Below are experts of layer 8 (counted from 0) of a mixture-of-experts language model. Rows are named router (the router's row for the expert), down (a neuron's output weights, with its number) and show model dimensions 128-255. Each number is 500 + 25 x the weight over its row's rms, rounded and kept within 0 to 999. Numbers have three digits each.
After each expert's rows: "raises" lists some tokens whose logits its average output raises strongly, later layers aside. This comes from a sample of Wikipedia text that the model never trained on.

# expert 27
router:504446531517493501530481509459523534494516473541530503466519452500454476454486507472520498504528531512501487479476485504493464464505516513450499465465499521512482492497443515514532493492476529509472526496523498462501472485492516469555487501483505480494498496522481498520533460479495550511549514512516465512531507479447495517546499483510484515534484475541567512545524483548497510478492
down0:545496478504514493528454496502497499528516531470463544536501508490466514500486483486488464496504548503550473497495508490469526514516484503537505533469513452505509522506496561498516499510470471479449486523513487513497537514513490509492492514507474497490505517497496470439463502494524528509526478485476497520492509467484443448488551521520512467512465492486479519502497475464502470500519
down1:491464529473545531539475502492498494536539495496522499500480514493471506462502537503520508515509520485492471502491509477485524508491479490478539509481560506493503473507452552478509471493485463498506467473499518466483487492498487542506475492494571488436532461492507481474497530472519517538507485499471511533547536493474474513488523516493491476498486487473528560512473485523455490481503
down2:507489496497498494512494500498556509509484524502448520470453465522496508460459504492497528556502534488467479471519523456517492499498473492517504516542503513477444484481493480476505485474491501510500513496496547539509483468522479491479480490518496492461492503461478483540480490500492445459478483476493533544550527511497514494473476500481472483510459531473505497509543501462519533500487
down3:445506488487440521506509490441476467502496481515494460501529499475519520527514474536491532489509510506493539539524482513529544502490509511463483525527468531485556506520475489510471502531510487509530512482491498498477509497500478512492521521499539473481531495501516495466534486517491572556481498484504439462507489477500520471484478528479458428504483483489531517519490501507519521482488
down4:511490544497463516483501487483533490484501497510494498462467500510486492466497475485514497501497498545473486491498487448507529488529514498508479529538478509463520500485524499486498494494499462487446520518470563539478484461524457505434526450500519480487504528484475456512488487483501487437500463492483511518545509520488521490481498563460487480503507518480490510517524525469537530505487
down5:487480498507472527520474508529498495460488518509512499528532471476488498474513488524466502478486499492569487541472469499496514486471540496482480471518481567479556505501498457489481517529453511494529529500485514478518530491496491482470510477466496500474508484530521474492514501481481501548520494565504505487554481500531500527498513536511487503481514508497500532496512522493491498542459
down6:462524513504480494501514486481507487461488520544489492499508511470482563498518453544526492505528477529499489501515470506498488494495475483438470502495491498531530485472505515478490485509509515516481506472458491477511488452497498510470516506569526489508519507505464532465474490530477524537514540503524475518524485538499509490468510527537467480503523498491507498462504452520544519485497
raises: "s ", ".", "\n", "==", "s", "\n\n"

# expert 45
router:467492497490453503520531502486539543484472495492509510510486486513539485483478513501533506467497521430561520481490505488483498504481466484483568520449499482546487522477479576503490476466498504512476530515500511524508496526520513511523456495492538520523480531498531487523464499558449462522525527508467520446493542511527511504517525502510521478490468523525498503514492542475495511543543
down0:503514537547484560522493460529481489520512501510522496531500480511531467565533524485507520525528498469501571485547492505497487542469503539533460474487474461462515471509523463475490478491516491484512520521502484461495497533502458519452498478474497536546470476534508484488545503499517516545508475477464482494479518469522449498494497506544454472485531477523519512479531500480513464469478
down1:525489508501527520516467488435532540492496476494539477533541503500480509462523479498486516486532427511536453505506510474472518490519512490492551488505508497422466491507511496504488488509458525490438495503492541500542520493511542441497497518515487499508479465557475480466524491457478524486531499512499500512511507484495522507485528519502484494519506475508479506503452501559488538521505
down2:492516546486484528490458504471499516527500465473483496458440513498501483483496514521493529493505486576498534518490515501462491505515487523500499496479538510548496516506538511521460462518435491493477536503516506503495513538504481498507529478502520504518469502491463552485477526462490534492519509536530484482474553476541486486495494490491479525498479500484462497534511504487468507473531
down3:503483514497465458477522494499507528486511531504510560544467544525513514508509497519471543545511511515535516495512490478521514492473549483491530453469511450498546563490499523501473495473501531532510506468491490537519490511560522524525492480479502511481486472506494491522480498469495484513504529518504514454524547553470526496461562473510445494485490487457491487495478522559525472469512
down4:515473500471461455504495510482510489508473490491502507471485482532511531493543489518524538522505516497459467509538486500475481511496476565446513509519466494486529485500543491530496479488473521521496482490473528547550506535495499500470510534481510515474500495473481527526521542545493521452530505534492520429500507503464481509500521496461462508523524557480480470491496522485481484506494
down5:523514517458479481500488523514494505492553520474501518467518463495496512515499499505482508473506454437511492514501495519475481513464542474489504464490536490532491463477534486491520515517484516484511510495532494505520506472503551487474452506520472478488493493496487536508531490482508524529464478491501507497508502498511511507478487486488506478481511502508493460472543484494493529533536
down6:524523502477486482513494522512536485504445459526497505516484510517524495488522473521481467486472505536503512473488528483520450556501529507519512464492543479492492518505510511555489579531496513492463516499477499482481495485474524502520526463493496480502491500522473495536463513514477487494491482511503549502541475444528518528475511487516494492475460520483518514472506533519500513504512
raises: "ers", "ens ", "ers "

# expert 22
router:539507462523479517488507449559461485499505503484502502512505511452491471507502506501480489501514521497483491494547499512529517524488484501507476513554529507546504487523501486454505490509513523512473447521477532504518481473491510481481535518526462526467515483510439510464490494457501517516477518466500494478508508530506488496493461537495477509530495455470494487514492468508490484504479
down0:484524484470464484485515512526508480490456506483496517497475520452446501502514475546501531509479496502536430515474489464513524503427520498510537489466466460489452504480498526506478483522478470499504515514482465490485493518472473504520474511472519485514507484524512475514501518552513516500508510456472524522541522532460490492493511455522517522473473521497500515449454547518518510492550
down1:531469532507484506469523487499531497495465487505466504570516481480483518513473534490498489565501489468511513426481449502488482521494499530517497483498516470574528553508513510518472511516452478487508512516472547497490489504530484482494482485534495514427480520482531495497516507487470508522487479497450488462555524493492505537499554515513536523510518479484527481511508518520504503482500
down2:495495481467512516528486498519479509504509436480523510522512475500527491498421546466487486508525506473515483534534538517473490499491491537554537513509540494483505468530534460519493517483512515535491494511488502505473539480502437495488496493485500490492500523468492557458521471462527489481473467510504519522471509473495519533528492496491499469543492482518488497495492484428503486511511
down3:523453512483517461511542533496462514491484565516508527505494468467469487522547528525507513527469481512531474541544502528541483527485512500451494539504456487500483499508523492501503498530501483511498487449452479495497525501501471528500534501515513507482525497515450508512496449523498464509491496524511523476496456494508518531537520513535523492528510538499511514493481541501545528539449
down4:512529501531532522477525471544512494537520484497493502506463495483435511525533527519484487496482542558498473544541459502526530495528519486537537516479539465491560492470544495494505485525507526520474460466514494509521513532486506532470518498517509473548495458477483474529461477505516495477478499483510532504427482504460476477536510530528490544513519464501505494493481485494509490506493
down5:477492496473496487502526488529499503484511511519497481453533476490523528490484476502479472495501501540495440509492517482499528506493540481490473571514510497485468479486550487475480524529495518475514565510501487467461509491460499494484478515481508479491488512518522512549476494510505507491515517554500541507480513503510454525465474508485503519503529523479506504527511497521503503480522
down6:499532483522534486546532493464473496509494546506474486456499526456507491444524488539507458518501463519456524511455504512524505504502542497502477519487468549504486479489443499511506506481507522516539553505506517467471509493495525550487479466504477503480514504531493471533487480504488498508540515537515445515450484500524515512491534477488482487505513553486471466512509508507511508494456
raises: "(", "in ", "|", "from ", "and ", "| "

# expert 33
router:470488534496522512496527511520507493491509516506480465530455515508455484492525499496515474492463523514521499518470519465565479477545487534462446466525521577464470505513482521473522489499521532472480518475503470515487532530504505462451516514490483526519454479477543534465473502522462508509497499511436546500489522486507522497530480492469515516502473563498525455502473506525443487478504
down0:465500525506520460522502496490516492478527478524477496479483514478516509497485545528481550513499469492496491498490536463501479506515500498512473542480458523480508485487513517467484467514501521434460484468476445520476511460488472491506462483483493479533498499481523488525473541539497503473501514467515548514459498507519509533525514487462478524491484512472457536498497512482524489547460
down1:463490465525459461510508503465520463521490492512475517540500553493469536450504537507487513506491486465506446493489514561537502484475521520471510509502481469523461501516505482509523471483507514515495503530478506503526510502550474474498492468489512464485513485510473467508495532505520511465487484528468526471513440493528444498505450529517474476517494518524484496507509464439510464509510
down2:470511516475468502506525470502542503483491511495535477500508487481529488521473556468456499458475539530467560485509468526465481497514527523506539520498501512486485528539511497494521536494485511488536523528500476505459517476501493512519552479474496511540527482479509523448464476488508519507498525495550499483479500517509500507478492507479487471541549531511480452534542475496513533497508
down3:516495478437514511512469525503492472474540520519494463503555499524467485484473534508480527480524512517450486504498517484494535557446502464550548539497516518473506462541459501481512540510501492516441487484502524475490512513487474478479531532517478488518478526521509489501541516528464453485526471527463509535505488505481516591499542513494491476479489438462555505507492472515514482501508
down4:514466495458553495540463474503481531468517458460539485503470469515517509494487488498480449494509489525522495503520505558489490470533489523523523424512538526508496532505493494548496472494500487479532486503515518469475508502494475527482459441519520511477492489552501527459531499499444517498480515510468528513531516522501477510504509515509513497535483483499507451506518499466455536479531
down5:451504486486482480466474493546463477470504523523539504472527494453518520562504560487538520519502524497518509494472507537501488471509519559483486519490499475534554457499463545498501482492502534532484495490492488510455499530523476529511509512487520512498495536486510507533508522502532499474507450505530536465448474515502480487497497542517498506465482533528520498519512475481507454483490
down6:479463488493444461503535480510554480496482487520523534481500521524517530463425541505462519501525481467516482479511443484449533473533536445521485527550486513548503486478469537473524486535494506515535500501515520511488491467505454500522468494484504499530560519490465450527477527502541524496479518493506496520460448460481506496520548484516485515502493450524510489489490536537517476503527
raises: "ise", "'", ", "

# expert 38
router:485479517507498489461566497488505533522472509495512452520500538494510543509515513494514488476431484535504512507476498470505483499552529504498476536486499531478457503501532498479563506490520541509531488487490505517477521471545518489449452496508522492539498522520523490417493499476515483519499462521512493492495495543502536489517508512498503520469498524509506483538501528532464460515534
down0:491511511484508478467478489488505554495518475525478517478487479481503472487484497526465479466513496502471504522508460474534489487542453511492515478485507501530521484536514502459565518484539463515520505462497449508530469496506495472484552494532500517499513525495490534498463507509505502514492504476500456496482515496491474499497484534532496543511545510474491497530524492458496504508539
down1:551506517523493502529508489489517486542497512501534506509511552461520492515492551531459478471482516470568523537503492529506480458515472493494518446466547492513500478512458539518520456517474479507522478464515517485510491525512469524549497491492522462508516476484500511523496478489522493509481480535479491502507520508502511479476507468551522530522526487468499481513521507452526546494493
down2:512525479490521485526533507511513508462528513517516532488530492486506467532515498469502483496518542533494511506499460435484480498530475494499544535525534477471504474513547529528460482503514476519559511499474518466491529532517527507493486498509492526491518551504524498515471489503472518523541513507509460477467452442505478500470440513522508531514542489486484514474497511548493471484514
down3:508481535524549504545541534499480509502514492534520506519479498475518502513519518443483509520469498446515536497525517478493462489521540497500499423502497525505495533512521497501486472474473531476532485475472469477496528511543449463464475500501510491486554515464533466524491513522492522465478524496512440500482544541515560504511518489512532511466492495472514471497511522465495513504488
down4:491468521570484486538478497516508486504499463521519469522530559478539469508525519500512502477520487472501531513491499507543515526450520497523522533511449500521462482533492492492531482506457503515506481506515495526530501527482509485501498462532506507461521527468507520485504507499509475507487500493548478506454489480470503470521542513484487490483505514504488522505528478485533545501495
down5:490520527537478494503473506442539494499519541498499489476520480515503482479490470460461462520484511487491506476487501559483485489496511498520458476495526505546524476490474537512552540503506473457476528522510498474526493474483519515508514500497465515492473443464527526511495486485506541508491515522517489493516489489506516509526516458499535506538468531499540494475515472516464493501523
down6:511490472542488442517500465533496478510506508470527479448507438515548486499503510476498470506512479500485542502517523522484519527509502489450505483447526503446448499507499497471506517492534506500492525487488481505500510464576525499473528476489489478499481531467524478518463473470496491487485455508467469483477501503498485510493495525550520513515471480542514556434549513512496506537498
raises: ", ", "ing ", "ly ", "\n", "\n  ", ". "

# expert 24
router:518504496509548511498526509510512479530510519522530457519476523468525506531517525497495489487499529476529542494475486469447527534496499503496485502500515532450471526525534492513564459562533516495520490514525482533480500491520517495468511471501464463513482493525495498519514476493475457506520483497500480525484503463498552465506516531487521477472505562518508422474478517526466491499499
down0:489461487527492535512459498518498462452502513487461498485484472483512489498528497528464530493489499484474500527483541522452422498552489507466506474467507487484454473483490487507488520508468496542471538504477508488496549512491536479486496470459506470521464510482486494510487538497501450481538507489497488462474489525497531519491515517512490503506477491498500472508483502516535515515501
down1:506480505514501508472504514512542524514468490491519527462483494529483534456484474501468447504479507539513457502477442528511480541484474489472459485503528526544480497484454534464473482480501498515504523500450565456490583493498495513528528440510504492461499517496506473486475478487463462479487514495472494486501446489487501508528489503528524502478496466530533499534532480460476498506505
down2:470468530512512495456510535495494491529447520500520476469475501470461536492515494496479489496528477522488482506515498509493492526490514530486550540531441462498493550460513481557540487502483507510494519485508513458492515461492485456524485502461472477484475536516496547523489521534520511477495495535486506495472469550506519503531500503515479481472511497521500459528546486508505495529507
down3:503547517514481508511451482515549511510486504480516520540492468521534489496481529537515472532500469509538506481511528498491560481489538512557489504475476522508450508485505515541523495506481516519507490473525504483560506510513474489520518541454533511507496494539466426487510471494517482503476470480494479490524488502507508506517528507498463497465504495505498471516504492465485521507475
down4:491461503481507528524497524504497514499506513513497507504480484538481513512460475526540478462476480483488473488522546467498526506504513511451512518522469473475474488485530473478478509491525528574516497485468478499521499506479439455476488456465528501476510508533478512475512534485463510545538468512502484528561506497484481525520495541476448519475491530511487495474528523506489532552503
down5:497511540540502501506513534523503546480521496492549487517521511542502531502466505492466537520465535466520473514489481520516519485513494542493520493547482472564508514461503501484486501471475498461475515508521509460505502530479482501516521516496550502499504507492569486524482476539511529528513473507523470494522509491478500495507486527505511490549513501508511497503495488466480525505500
down6:491518504502495490536459504481478485479459513521487576533471500452523499495477514514483474499455490501563459472493449479509471532553479493494503474497486482552492509520527491527547513458517502506478478519541477465520502470504499502519493523515475483474484493467466475525514473475526523509517485513502494494504488462521467464508494481490496490478520473505506499510521512497553495532517
raises: ", ", ". ", "; ", "\n", ": ", "\n\n"

# expert 17
router:522506497501481515548481518499493519553510524511542537504508446471475485462510493494543491505500495506479489502490491523515516502474492510505510514526510522498509480503432494483501504478493531501508487516504508460474522479489516501500448423514551494462524502534459496525479484500520510552497471510496481528465497515501417532499517501521507468519502482517542536536526460524555511501517
down0:505522514494502497520520519514521463498506479492550470495487488448492492502521510490490498508521453527491533529494488477504518511486482456485471509492466545475573456489497466472470482521498473507498480510514534470491519470531499473502513463500521470515511529454449479527477524472520513534496465502496453477554456546520526545520522519510511483500500522496514489521449471479478510485460
down1:498477507550513454516493472528483486506489440481508479489486500455456483527492491486469504502462469480486476523519501488494487513475486500497475483471493559484566486485438515522486464518490497511489491520479495480522510509513528491484492529522549508482488489507432498504455501442478505508512512477499497485560467538484489494497547513475511502485456514520469479520462489502474519519505
down2:463527514515480506496509513549497523493524486500562506483489518516543496492509467520486457471524484506521455511550498455475470493525491529502526511528433472473524456483506548508492498516516457544475497527542521530527498465528504534523520486471514489533517529504483536515471492488497508535521461472529557489546454486496425461535525485477486520494487479487503500469481533471492504507503
down3:515529540480512460493475511489561484524543498461549470492488467433488505492497505513530484494518510523487528535476502497467537528485496445469494495488510528516545513454473482436474482532484493475488489508488514456457481513538483491518488462494551524496490507500494513486490482446530482472467500501461469531538479549500511536498529477538537518482497491479523520526486470490540494470476
down4:475480518537512485475481510489497526491528530500504527512478461558509528489479528469489524535509505539470504530507503505505530507516525492481478502494473506522470514470462503491499444555487498528523554525507511547478493473470516460487507497445487509487516478514541517510524470475488530451518482491494511467481488490503496482527499535509525510481540540443420486476487524489476506478454
down5:488502549492477498531504492476518496492495457501478509494470485525490464497472524496488466477538498481556482485486489490491528461508487510479506541464537508496502489521486543496488473519515525473484508490520540501493505525493505465481528546469528457520518468483491493489531460444469495473555481519507493509492493475514530509496506516457516498508535479510459493469461544483513501502525
down6:523494496496546490491524477481511484485520484510529493494522507506461514466491509502475431521527485477507457472490514499464487524481475434500469519491526500524485482523524472481478486493495501487515499483509482480468497490493518465510498534487499540497513453548527508484556479457468505486491519533485514441514508500507510512489554475491539496501506474506535498492515489504471498534527
raises: "6 ", "7 ", "7", "9 ", "8 ", "6"

# expert 34
router:526473474490497535517501500487478506486533461501482488484522512498508439533476531501537459532497463537503519504545521550519487511468545515468486512482516473476523464504485482498476530469468498507503520467515472435513509473473496508552527473518550503490501510527478511561503493535470512514455486508467485507518445543531498516468496502514491501534491469493544507545493484525545486536474
down0:458485511551429471519479514456503464509479501521499513517467486482489517522469467501485512502542475546497483514555507467543441515499507465497482514474485513503509489459512500497525492517506495518519505496519505494481542476487496524521511498451488502484544524548487480510511496510511515499512504499562471452511469495484487513498480540546495531490511503497448485488503501524498470489503
down1:499517523534506534478512514509475492509536469529502465494479503530512511478480505507521541448529491499499458501510502478501529508520523498521509514471495511546552485466517492506467502453523450509478467554504523455463532483506516521496497498491466494483532529478505490472523537490498487478466523472527481510528513541497532481471498458431466492548481493461482483461467460533501523499546
down2:481510550518472512467514504507537475487503513508503481514517467503532500481482486555497535463475514476479453519510515488529507485483484496532517506473519522450466485491498506511484525487537541511515501445492482516449508498501477490552496465481467480538495465492503465534474464522546473502470470529487494516490540519518515504475526487476501490471518524496519508470476519460480475508523
down3:525542490500512460487496518455498517521525484481500491488480502504523507453462461483512491453487449521512520493475507477474474485419526535516490516489488510472467494504501506477430500535520503516488513488489496501483524507513466517498527479496528490490478506554538489517525491505497515514494501449504529484434498515506503487521502578539487504516489487491490508477509521516532478509517
down4:488501491512502455526493503494517488493508504520491483484499453465501450439506477431518505530552478547506511480548485461496479520525474508477530488501459497542519465506511522475472492497525496491523469500510543516486476477498549512541494492485520525468499482519504468542474513477524487480482461523511478488515490490506532488465539480508545538500494497484473528510499497522482506527519
down5:496472489471509500515525501456537515518497495508448481509528450503502500481487538499495537473477461483490511492524510519487457459481520492522507488496459514518555517511520496555472527501460503481492490512508507500526499523527491531488483544495492505488510516484488536478546471459527500490518519470531504473495500496493497486524501507470528502460496506470487456506494462480478565517489
down6:569480503483507505510518494482524526521507518509490469498501497555543490501520488488507491475508486443492447487518526518523523469429514442508488527480536516518487518493479533532509509517471523476463486529531506478506463507493499475499514443500524504479528506513495499556522516455479599503511486514503486490504472524475520493521554486476515462516513495485525528501488474566533491488527
raises: "3 ", "2 ", "0 ", "3", "1 ", "4 "

# expert 32
router:480549496446538504510531503503521513515477542520492466483517483467487473493486503510499493530516455482478506470535505526519494496498537508515436498496520532479542491550503450505477541508499489474510519452541460481521498520474518518521500504524525473512508529502476531520514499489524465530525551519510516491504522535556504500503575481529519475531521517472501556508516490542534474498504
down0:509511493534477497537506511498533529504500491471498464515524527485579475502514485520511471476499488460490485540498511545495495481458472517520523574543457492541524468492498527501502526474447481479468482484503496494500517494516466518501467515480504477493546505471500526490523506502516532456527463547522521552491517492502502496520518508489478496505548483459488477486490474536500435513497
down1:507504502551483487482504520513487480487506484517494470480537524512502519475520462512488417505486578538509466476547527513510520498532453446507524509518517467508449488534524490457476543495500529566503499481491491480521521501509526490491518486516514479467513496477504505476464527479491482540510456550502503500490467523542477451482513505512505484491493482504547489505554491493499493515516
down2:499522529479494518497492509514512484497516550517460517507532501484544490497527479545537472495479524518498495493509550540485516483515472519483479554538493524527546513522519481469472461482458496481509503472503487521477469515482516510487442533472472503465524509492446519524518511504502538468501475520500498537519497505544522496543548516546482494523498457521527523503513533543510462543506
down3:485532512546527484546484472474511528502544476503468524509516465534528477501473521489513482473551456443528514512514490505506485515479521502474532509495426498482538488507473506516484497500476490485519500471594519483520500534530485495512498504469496511506502511545454497501477495476512503527506509467484424492526467508514546487541487487486497505507507486462498516518501432484461490535485
down4:483516512503532506497509500509488570501507498515525482489502510481513518507486487498499454479502460496494482522532459468508568513507514487486495453508502509462454511477547450479527501500503491485507505557533503462536497528570471510477468462486493456497524471537495536518524550513518486477483494529527465490486488491467483520554522492511546515499476524491527493494490454466526523510485
down5:501509497489498495533478468479512528464469477528497515489521484506504504482506474488533495493522467505468514480513480528496467513512515515473466463472499553487537476496488499494463522531520516470523492529516469500524479475517495466537461456465497496517503504550489530510510484531507504555478524510512515488523519528546494518475521433514478498507502481516506539505513493523492527530489
down6:507467459488477516529471509515469539484497468506513462478507477521478507484511496486502475499486503496516496558491487530492514478495481488485472495506539446477468489516538459516496475515527433502479509467466520471540542499495481497447534509503495528506525478482508462537496511496499505515530496547493528460491480479482493457515532536451505527511514498493497508536510506486505526521483
raises: "3", "4", "5", "9", " ", "8"

# expert 43
router:506508527509471503497559493495517521522562530524528511510483518506491491485465535508558530482536519477527517451486531497491500505516495533471473530508516473495480475496505515515534506534507525431481521469502453509528483507513540495501503535520492483514518485496506499497445449544487525492521519486447518532474498499490478516510482454493559555506509507491565462516497502503470540472483
down0:498483466494482515508505487531542462488472497501508484491530475502512476502512471485501489481488471495532477557515473488466499527480518495507513497471491538492469515495492510494493484510477501522527531537511518501476517531502514458524500457521496530489502558533466492526535517535447491570543522506479505464566501511462493488478484539490493506518523522512482481467459524433527510448496
down1:458573482479521520513475523478531490477493516510493505500519468458465495478547495512455491463487474525520460487492488501506475463534508501543506482505525509502503498530487506522522479556545528506469525511506526541525485452497496500500499522455516483505460513492472517457497468511471523523514493523496478503530472490492512520472482501538548487480452522515523499491521493481495531556497
down2:495490545528456535552503481539468478527488468489493492490489445521492486487506541463508507538474485536468526505458541469501504500457485527488493481480543469499558506482514497469471449497520499490488502478491528504540500552493506534521513460536517506516481518528510510520488548517497535529531507501487529496467532477491512508480482488530479485537520486471478477488450505512470487474503
down3:532480432506447495529486546477497527499505561528488483527483536519496504465464470479499505484507456490525465505523501527515519513485525490480517458492482540511521467515527458483518527556472479514522499510518500490518536488522515462474497507506461509465501496457542481575530514497521478480494505483472485498482514496493478535463479478491479487511499438456529515513547467523505520485532
down4:500498501507506530460477533486543513503523527502484467472520456516460476506514430483519521523512538489470503500518498537515477506500487477502488492497501457510563479545502521517490483507498496498476530503473493457486503495504463473456558580486519508514491514542522481487525469500478496467477487507505475492523544440484485455513547529475497531545476490519505535497487491516517508553496
down5:492479528493526530501518529529480536525499480486529544509491481483507487506506552501507448491510527503514512534491533465472473511443498489499470477487483453485507539506495487471477495478498529492505486478528543524530548463509497492517536517472516493477484480500486562490495515478494479490510523505463559488510514501483545512536523460508511526487497518514447475522469525501481471527499
down6:553474518487502527530503465532490492509478513481542519466500473476464509493527498509514489481488490507488500545498511525426535499489472550464491524505524477506459471488508506500480526519447497478488508508498493478477484462492493507491469496513511490512502493477462471486434528457535565498503452468528509524471479513509479512494491464558517465536539478519527509513466473525521518546457
raises: ", ", ".", "/", "\n\n", ". ", "\n"

# expert 44
router:481513516530478519515447495547521473495515488463516483506526532496517492481526486559496486484523511485511512482518463550479559494495503504519475491517469497537519510510493495496485456495500502523509489513462496499509480507479509519475508503512480563522513498489482516523501506498533501479497489444525499518488516502525491482489503521505475529462474422498499500465479488452455483491477
down0:479504499518517474516514515502531536506545502465495524501509493482496492443507549531480491457499486526536492515508468465478525523457480499499497484480513543514539467543545519473536459485460491512509533490501512481465550472522529536476509467491512496497549528518493537477503497507469522500479537488520506530518492540503496473519467508502506511497486463521548520559449491472493492519481
down1:556468502520536503482475524477500490452533479534531478517544502480482515548491496505501510490504522487487501489553493493444476508521476501532529513528532505527513510514532503508494512462515501488528497497523521466490488494481456463500499468472510499498474551497483498475500535477508480474460486533503507508488529504498511517507478505505481480519503489481499550522517510467485498492472
down2:566489531467516555487469503494490500524501454484514511513484497536487471517505493484480498498515533510481573465453504520476498500542495485515471492503500495505517502490467515515539511521494484543497466511526533468483486497501489491451486501518474517495521498525492447492457517479543496510535526540509496497526502474517456502459504468456483487489491510478505502528550512469470524497515
down3:530526487489505529494514542504513513485485488508445536526458460477544518491482502502513509494547515524512525521491466506488503486493493501525522471559534471498486496531514485477496483465508514486495510466534499476499538452511472481511483506521475501508452518519521517451547493516476502495475505470488448512461568448472507519508505499529517467516522513502504492476493497516473498480536
down4:537524495489527506480497483503525524526504501520504498527543521493524490469458533552490514482503485539465480487498518495483524506498494525551499492537528462543518493533539494480527476454487495460495503491501518518458499442499487489527488534471503481513510508500515535466512492488483507504474504483520454493538506517525525519496470513495489500510530469497489488533486454548455482496475
down5:488472499499504496520524502473539483534534512514507483478489458483504501470453474522484504504504508518532488517502481538515548499511496506522494508499517464536528498527525467472495532475513483518475473470522499544505482506543456489481523503525497515510507488513486531521551492517524495523518498500491501540490497539503469496495532528438490526481497534545485500534534500508467504449512
down6:537496537496481501535526513473492487515511527487486556511506468523514457549507503508508510476470508533492548517492525495463490497532450482519498458528551468440493542516537452497513540483501460478496473497510514528531509489509496476496553516491464529492475508508539506466500510526499505512473489444506529514493478499539494453503482570475513490498506537491464471483493474471500491493509
raises: "in ", "and ", "at ", "(", "for ", "to "

# expert 46
router:484506485533548492502496501517484528486499491485463517472503494524470467469505495473495479515517495506493573472535507526526497500495534510501520513470472485538507493467494517496502541470494531511494543447491453456488512516483470499511490504520509525490465522497466504519512510527516527514497563519499459469499494500515484542484470499519451490531544460526492541493508489532503512496456
down0:464533481489508519481512493478504471494532492511508552507486533453490508511499545495456531510482502488547500501495459489508486507504450484532564486475529506485497524537473546509526519540526492498515476456526499541495465524450492487509485576495516492498479442502513455503499482513465441483479498459514512506533526462524499481542521510479543489487485517497503551502472490470466534461492
down1:456514504522437479503509493459523520522499493503520495483492477523450579496456500514488509500518539476477500454533531501538490502511508514455513464508517494540532485531443534507482428492454461482521506500518573512497484553480532461520517496529490469534519478506529481470485531483515491503493449524448488507533493500467494488544491502480488482512503492510514523465517518551543494514476
down2:506510535485486537437506497495503452517485526504455503531501499476500517487490485502505494508499487517497546519534502528500521450489450479543498494490475508490482498500491485494523470509517464495487525499480467470481485517481490514495494454512514467472483490505508506515486533501516501514478505492538503531459557530435551521536472492510496483477462527501479476475520491504499512502606
down3:510492500494524510467487488500498514480471480537489519493482501553524520476489459532475509486484537539516463472533511474538501514473575473488531486502479478524515453515516476522512485497513513575529463502476471494482496488494475461444497501505521442548489511470495494509470497503487519498483487465527455516573466512510483508469459514509532532488514487505501472482526448543507484485523
down4:540552532526446476482510520468491464537486516538514546540482475467495541520495539519491509541532474496542444521501454482514500465526531473518550513501531533485472533499465504489492483467467459502492489502513474511531495508517488520518516522503489521468480507528488502461481487494438487530482519515543499526475503450507490519515493495534520496494525503482483512510499506505484493478499
down5:483534499501530470552457515496523559502532472500508520481460522509471491491520490506467485525462503456512464444475510535456511494468444491452507529506487510479518499481464529506489509518499526472493494494462539525451544507514487531492476468519512502495502488529457490500537500500529524526502523485501521476518508526501502482565507573484466510535495520472519457461548510503552479463517
down6:497435470502504495525464497476510484460511553465460494538521481494507506505532481517499480531490521463448501501520536509490515488479510531529499508494467493486524496503508517521490489537482504508466521511509531446494492502527491516509462501486505465518505496496513503482503529543505509523489467508520503538538470500469497472485529501498528497510492497480497487533459506490474491498510
raises: "– ", "(", "|", "— ", "| ", "- "

# expert 25
router:519487512518502454505483512490517496506508498569484527496465472534493516461513462508495497535487501515466486513527477519489470443494463478531498493490524466526541509543484493515499504461518478488501486481536489473482460458527474497496461466484516455512474524516515497556520521534524478495540476493543511524555486478510491512529505518526517454529489456493520512522537502529528468505484
down0:475473467545502453508530504527491518550516453453479492530519541479501489524498475472464508459526490500460557518503526515501506476499493494466479509499514488466529472504492483528484501527470489506476531516501509519516521506474499497446523468542495528504509510531483508499462539456525554515504475444531499533492471523472522515487503535528474472508501510471499508512527517489502529466493
down1:547443455543491539530533451455523527504527509496508456480498530502471538464504490535507503499468526516523491526472521499503475510507487511496484511526498524518497485477538538510537475544516509550459451464503525506507511447507504525490484475531489479508489473512456518527482528526505486508507503502488483515570477501481542514483482464440505522519532483522493480496502502517523478499476
down2:514488489497478484557506466463455522532441504521511515476496500511484439468541515543516476438508482499528457500520516472502474499525536534496525472492529530512489514505498498503503491515497500467526555539499464545547493521451479500534504466491503514443532470469510507512503526497454504495477513476565542515520474494480538494471477472496519507485521457516455439497546515469516511521504
down3:513505515552515461483448508505502562524485516518498484468441522531494486467516538459561529520479467511498479490517484512518503459509501535534480512473532467501477524506493508517578514501503483500561512468550501517486487497500479503489509516491506514513482540492502471482496511508544543487514494477517482508552481477483457502488493504500526498524501493486508458523519541487519528462481
down4:509473496526487462467471508509508525528540501460471517507523513488480479509519470459535462493474502507465507516527523494512491476520507495478458497480527473488512538536497490500534474503493479497544488493529469515488504502527463446487526448553444476460512504506512490506483519499541544474505472481499481529532501486508515503481504493521517506522534486502492496540516523514487490482469
down5:507489569501483490468450514505535483511473505514487499475532505480549538559487471546480476502527469487499442509495493486532526462506489498517510509504477512486520530526505506498477509513508488531498539491457510477530520521486578502545494539469504476490524464487489474508534486478506484490506481533513513476525526498502499468489488478474507485461482431449479518461459502471493523540538
down6:494516497482572502504454515489506556491520481562516497493456516487503504505517501467504510515488539552502485508520531479482480503486504526517520524488510464504431494497469524510579486487488544518493517483555479515519461461538539505491493522513497478495470484496478528492447522516494515500492495532501529522462511523431490467547508471489510511477499510469524513497485479520517485542482
raises: "\n", "\n\n", "\n  ", "\n ", "Species", ";"